{"n_experts": 80, "hidden_act": "swiglu", "n_empty_slots": 40, "normalize_top_k": false, "routed_scale": 1.0, "init_std_router": 0.0072, "norm": "rmsnorm", "norm_eps": 1e-06, "tie_word_embeddings": false, "batch_tokens": 131072, "max_steps": 4500}
Below are experts of layer 6 (counted from 0) of a mixture-of-experts language model. Rows are named gate (a neuron's input weights, with its number), up (a neuron's input weights, with its number) and show model dimensions 0-159. Each number is 500 + 25 x the weight over its row's rms, rounded and kept within 0 to 999. Numbers have three digits each.
Before each expert's rows: "mostly gets" lists some tokens that are sent to it at least half of the time. This comes from a sample of Wikipedia text that the model never trained on.

# expert 67
mostly gets: "NA", "FC", " RA", " NY", "MA", "IC"
gate0:469482533463528543557483511527480504501486536523483508484473464496453456512510519513474472547476479492494451514521540498483534491492506527537490509510490468501483513484490510502531475439496489487491486528487531502549517461498499508481530536515547506507499568500522501501526472527514523500541482498491523492514525510515534479487493478518499509506535518510510517495492508497553519542521498536496511474483560530486528518476511468480524541494497506486472511534521503512533494577461491
up0:536530459517483479477475477449554472480505488485528492491511518479534509551517471490496499467533498507497545487479464486543476498494465509493509501511494527498470496493491493503481508523470525478518490489531466528436466513506494492530470488498496455494506480480519497480494495507516493486476536508487445480486505497468467484558488475505496510500475482494514507492490496521434481474465459452534507521475444458496508509505445532512481484476481504535512477492499542467485507439519545

# expert 16
mostly gets: "On", " Saturday", " Sunday", " Up", " ending", " begins"
gate0:508537483478536497481446515523514475490520511539480517521503517478509457538484508499493497523543524532476472452520523489501509518495515552524511461481513537489539499517529532418507501488488513532487474518484517488510491535509504547528458494504467453477494493451485512486531500477518491536468509498464508500524436501425511519513477533489521547524500533514468513525503477498478492517501517466501504484469482492515506509525484474512485486494485499547525502511508501546466468496528481
up0:496484482535490517528473555523510503489499480524483555483527495513512525526507503456513493491513507472518507554490541497507517572569499481508507455451489529478492506462519513456512520492438499508483488528529517471498500506513491522500509466485496488517517513422480515516526487478461464483493474514459452489496470534499502521515524483449508540515527511506515499476540476458455493529501485485490501469476460493474496469496458498498459482482479506521528490509491505502498511483518486

# expert 24
mostly gets: " acid", "ogen", "alis", "oid", "onic", "rix"
gate0:506519518532505505512502536437524481502498495487483497505493515468512453529466474480519458505473499475523463506469513540518492505531543447452494484497537506483500489475499444537485461510486509497554487502520485509496494483477498499476523475472523442500466545480521495557503534506508545517501477507493469519501558507488489515506472533521554469481505515506491500456515509507520523508483563495520431474507543533507502530484488501487495512483522548481479496498471492499517501484527502
up0:520512536452532486463474527511512501455469490482495498517494520517498514493502527505512539495515493491510496542513445450483507492483496460494532520491503512500501513488484519485463515510520510477448506505459443496495504465490499517511504491474526516515457525552557514539522444505495503463512482476563488500516477521479511505472482485523504510521461484484523489520491515528507478512523467490495512545487453463520487532495510491521546506551436477483519508472531484505449525455490492

# expert 59
mostly gets: " wrote", " stating", " titled", " says", " stated", " saying"
gate0:492486499525509534470519428467542498531495528500515509484509456504494460511517527523499501558503483491481495555507518485510453508500515496511505487488509529494531507508566497506466505507502512482462517534465476493491478461489514511501452574456477503519498524503495519544457525515479534492548469513514501503497472490482517488470495534514487527466486488487491466515518503498491460491485495505531513530499449500465511488511535511489541463533533495492494516536446456500523543483491475
up0:499494515542464497498469512527503485486505433542471514523466478474512503482478530499463492508484505478502526450533494462478529451510489517507538494528482516488460505474513507483518498489474487515484510519511456530504476486464502480503504517500477496494503493490539495520528444525410483543464484499461493504540476480537538527507526478511510517477472530497456512518466470509507493512535523512469473514456541493483525507499522511479495561525510506507527489510536460545480515501477492

# expert 35
mostly gets: " effects", " evidence", " damage", " conditions", " reports", " issues"
gate0:516545477467510483518472512540507478496466475498482473505504493506523510502493439501501499513528495496556512489480464459525520481535489516496459498487507465505501507543493541502489465489515513505494541451505548573485517473508463500524488520515500504499511497453496508488532554496431474494493478510533540477503525489527508495497499484576495524480532480478476495514524482509473486516519519530518498524494502482454505450482502490514507545487459463501478463485474516525521456471503493
up0:500534479502468471511489509502498438506432545488487486467502461483539485543528508474479522502538472498470510494517439517516523455508521493506485487512538480494479468457537523526463556520503519504484489468521471569485518543495553500514482526507489477533489507498497513474531507496500521518497509555470503526481504546515511497508501474508483499526497516491485488456474516500516488505534518505508516536519521523515471453490480519472536563513456526504481500488518514508495521485518503

# expert 70
mostly gets: " except", " including", " include", "including", " includes", " ,"
gate0:497534469496506514470525481514467502429493510481514514496470519516545467491526507506495472491506499528544511473494516495518512476466438528513532516512490523491481504481484468458470535497501484486497525547502492447553486482457518509512534527540492517508483461533522503490494518496523508524510521491485453528551508512492551517461523488486492519489532519455470508519509490529479500467501540502512512516498514482503500478476498492542452514401477476475483506486530501509522521508518483
up0:502432506507511476510487506487498526528495497530510476514515469496479490513483515513534499522518483515442489541502466490520489540501547443486464495527499510525543521491539503498527469507490484488540477465503477535407530505546492490481483480494489482503520547471484477493486459495486502472477495528513541486457507486500499492547496506547529491525462470523530508464496485477502492515499486502486445487532479504507538510523497495487553488554501503563509511509492493481496510512485475

# expert 34
mostly gets: ":", " Phylum", " :", " Synonyms", " titled", " Release"
gate0:479526501529479483504466470550510500466528526474500440534482540500501498524492483505497476534477501487521506515521465524459499418512548550471471537529484465506501508530450489512466473506473491494488479463499547512503513534517486485533448543492512499508502504521521483483470535525516482520465502509480489481570519514532515475490504506530510512478502501475500498483472504501521474477504472510493482486499508526489504510534518471536510473464500480470512466503490552488535454482467476
up0:501446509539522497457493503496464475539477503501484491431548482506499488441498524481518485504522502480494480477478512473511540547490517444492490442494518541426531488470483526484554503506523500497506507465518472517507501469458520500466525501482483487484503492481500525543495499504493514519515518518537508514465482548474474525502472523472482471536494485507475533497542485501489539511503517493533460518477466516500518493486451486474497517500496511526460491523510511481446501502500530

# expert 79
mostly gets: " US", " #", "&", "TS", "BC", " NY"
gate0:500450496537477507481438499515520465472508532468495478483473507509506517505486522480467459495490533487462547511495502495499492492471514475463496457469501468511567441489443462547496496462526483460519480527527517494481490512500498514459485519444520475525500482494498501509515510533499473516537505492525510498516505516519510479494502497511523515493487488487435511458526538521501467484506485488520524471506505489498508526496523477477533523541469521515497499510498463449558446475496476
up0:488535531487519481521554507491486497523514507525484512512523491501500502511514474511513541502484461513542454518521489504551484505532519523565508520511523514510443508524558526490493506498490525500481541490464510511518503489518522485546508477546485504469492530527492516519498509505542522474454517526511532493488510479488461535488505538546494525490523526498550480539484485459531533484514488523505523523491517508501469494509483500513439509501525490485488495524474534542462565547511542

# expert 19
mostly gets: " and", " or", " than", " but", " while", " without"
gate0:520517495488512438510485563484484499508517536513509447499506467483514505483491512510503510507454487510531502483486530523474485480479494493513472453484480508469490516488478501557513484502483537485496497514522487502526524513544480501496476526501492512505508509489500493499510565540510532537469505485484514513419524499507476509545505554505489533480492587469516507529482496497526454478469448555492523469479503481497516503503490505476514513514499470510510496472497496534471445549509517
up0:509514485494506448511485557472472488511514528505503466515513487473520507491495505516502510516461483509517500465492532531463496486469502487500461453492481525467486516486486508546520499496485552489493478508534473507527513500541471492484492522498488529527530508472501504476516569537531533524476511507503511519441512491511479510551501553507490516470484581471516510523497498498543455470472460558509513476479513482505518526520485501477503522519502492520518497463502486543487456544502544

# expert 28
mostly gets: " several", " three", " white", " five", " multiple", " two"
gate0:454497521499505527510491510498500468495500511496528531474481504529469497522489474512488484515542452492477470523533480503467508491527502505509501490482465515527478476505550467462538486507475506487497526474531531511461482460489486451472492521457525482426500510533482492482485495478528491496512512487482514530480485507511495492482541479484477477574534521484546461505516487552560493523490532468454458464511489521489510523506492527548519493493512507464519512519467499467467488461509480
up0:459510503506506524503467512477491482494512507506495513491457517511483491493513507534492502524547455477461485527561488494455497511545481486531496492512445534511505473477570510465523482531442498493491509474542495528475498483458486467467491511471520499448525495531464494486496486510500491491522494518470517507479504494509501516479539463474470482562509532497526469501516467553560494521465526478464474457506500512493553503499497515510530486490519533461506491481487476506477485475511493

# expert 62
mostly gets: " Z", " Bl", " Kh", "Sh", " McC", "Br"
gate0:529509508504525462511502492499524481496474505541495480535486502519515511471475498482495472513524490531595498487531507516513506503468540459481516503526540564511505455474503505497508491493517513518472502482510488491515452468517511498489457528493509492480458509501483469539472506498506509473504495515495502522485526496496490567450486475514514522498491527483557478447485500509457465484538491503482494493486510500436493512485493526504466447564516513492513484517497523532504477520510566
up0:529509494464483494510529496505501513543510523502529511508519520484452496537521500480486509518504497491474498494484527445483496522547505513527496514503476457483498504503513503507445530507513508516526461531496485450518533525501489527490538525533540496488488530508501467465533497529528510492471494494481531497553450510534508462510482494505488485535467459501465519544481506503504554501507412487532491475487508513507516501526501489537534519456479462547520511493531458510499513486467442

# expert 2
mostly gets: "а", "е", "ل", "ي", "ا", "Gls"
gate0:462482502512512528504466458472475481506524484501503461514512515519486526525488535513510485482473523470500476528467463546516511525478520511497531532475493475504514521534485523516548506481496456533485489446524543530528533500478536494458520493489524439470516533479510516532471494512503522497475510488550513528497502536490509481537491491488519510475507522532530525487523475536502504516512519525521518490536527468472507565502523490464482549487531506476511521449480448515523494492491449
up0:466519494498518539511476468475488486512494478504490465488512503512491502514484511521504516471488503473506462532459453541518514483484532510506530512457485509517486521507481541520517509488507452526479470450502559545520534491489537528502523520506531476459509522467531534503472503532499545493512475481547527537476482548496518467527477480486506486498519531525536531481483479522492506519495494540507494476540496484482512574549513495512513547510512489511485504463461451523524518504499460

# expert 49
mostly gets: "ization", "ology", "ency", "ivity", "ulture", "ality"
gate0:492487498465522497509522488512543499467490503506507499504491481476508491536498493504481493496528505506459471505486521501470472488474510503512496497455530519511520516469494456520508480528501502506436483482522529491489475500523464476494515532502447515533504512479487560551496516504491506494468477490479516541486514502484494427520512486473521526536520519546520427475502520485511489566461516507551478514470509537461509463516491501534511485526549467514452508497484505482449505514553503
up0:496512517526504528525469529521498551543481501481474538525542476521501555474491510499506545513485490503548502506444504506547504497521466491458508473529518490501462501556479500497495488524522493512538503492520529488484532496525563504490505489515482523452507541538458520489494463472517534497536504516515485474511475475491492558523503536487510505465502461478505528546474508538492521470495499524522521476490495516521464523514534478496461480503473500491489536526489521512561504490514469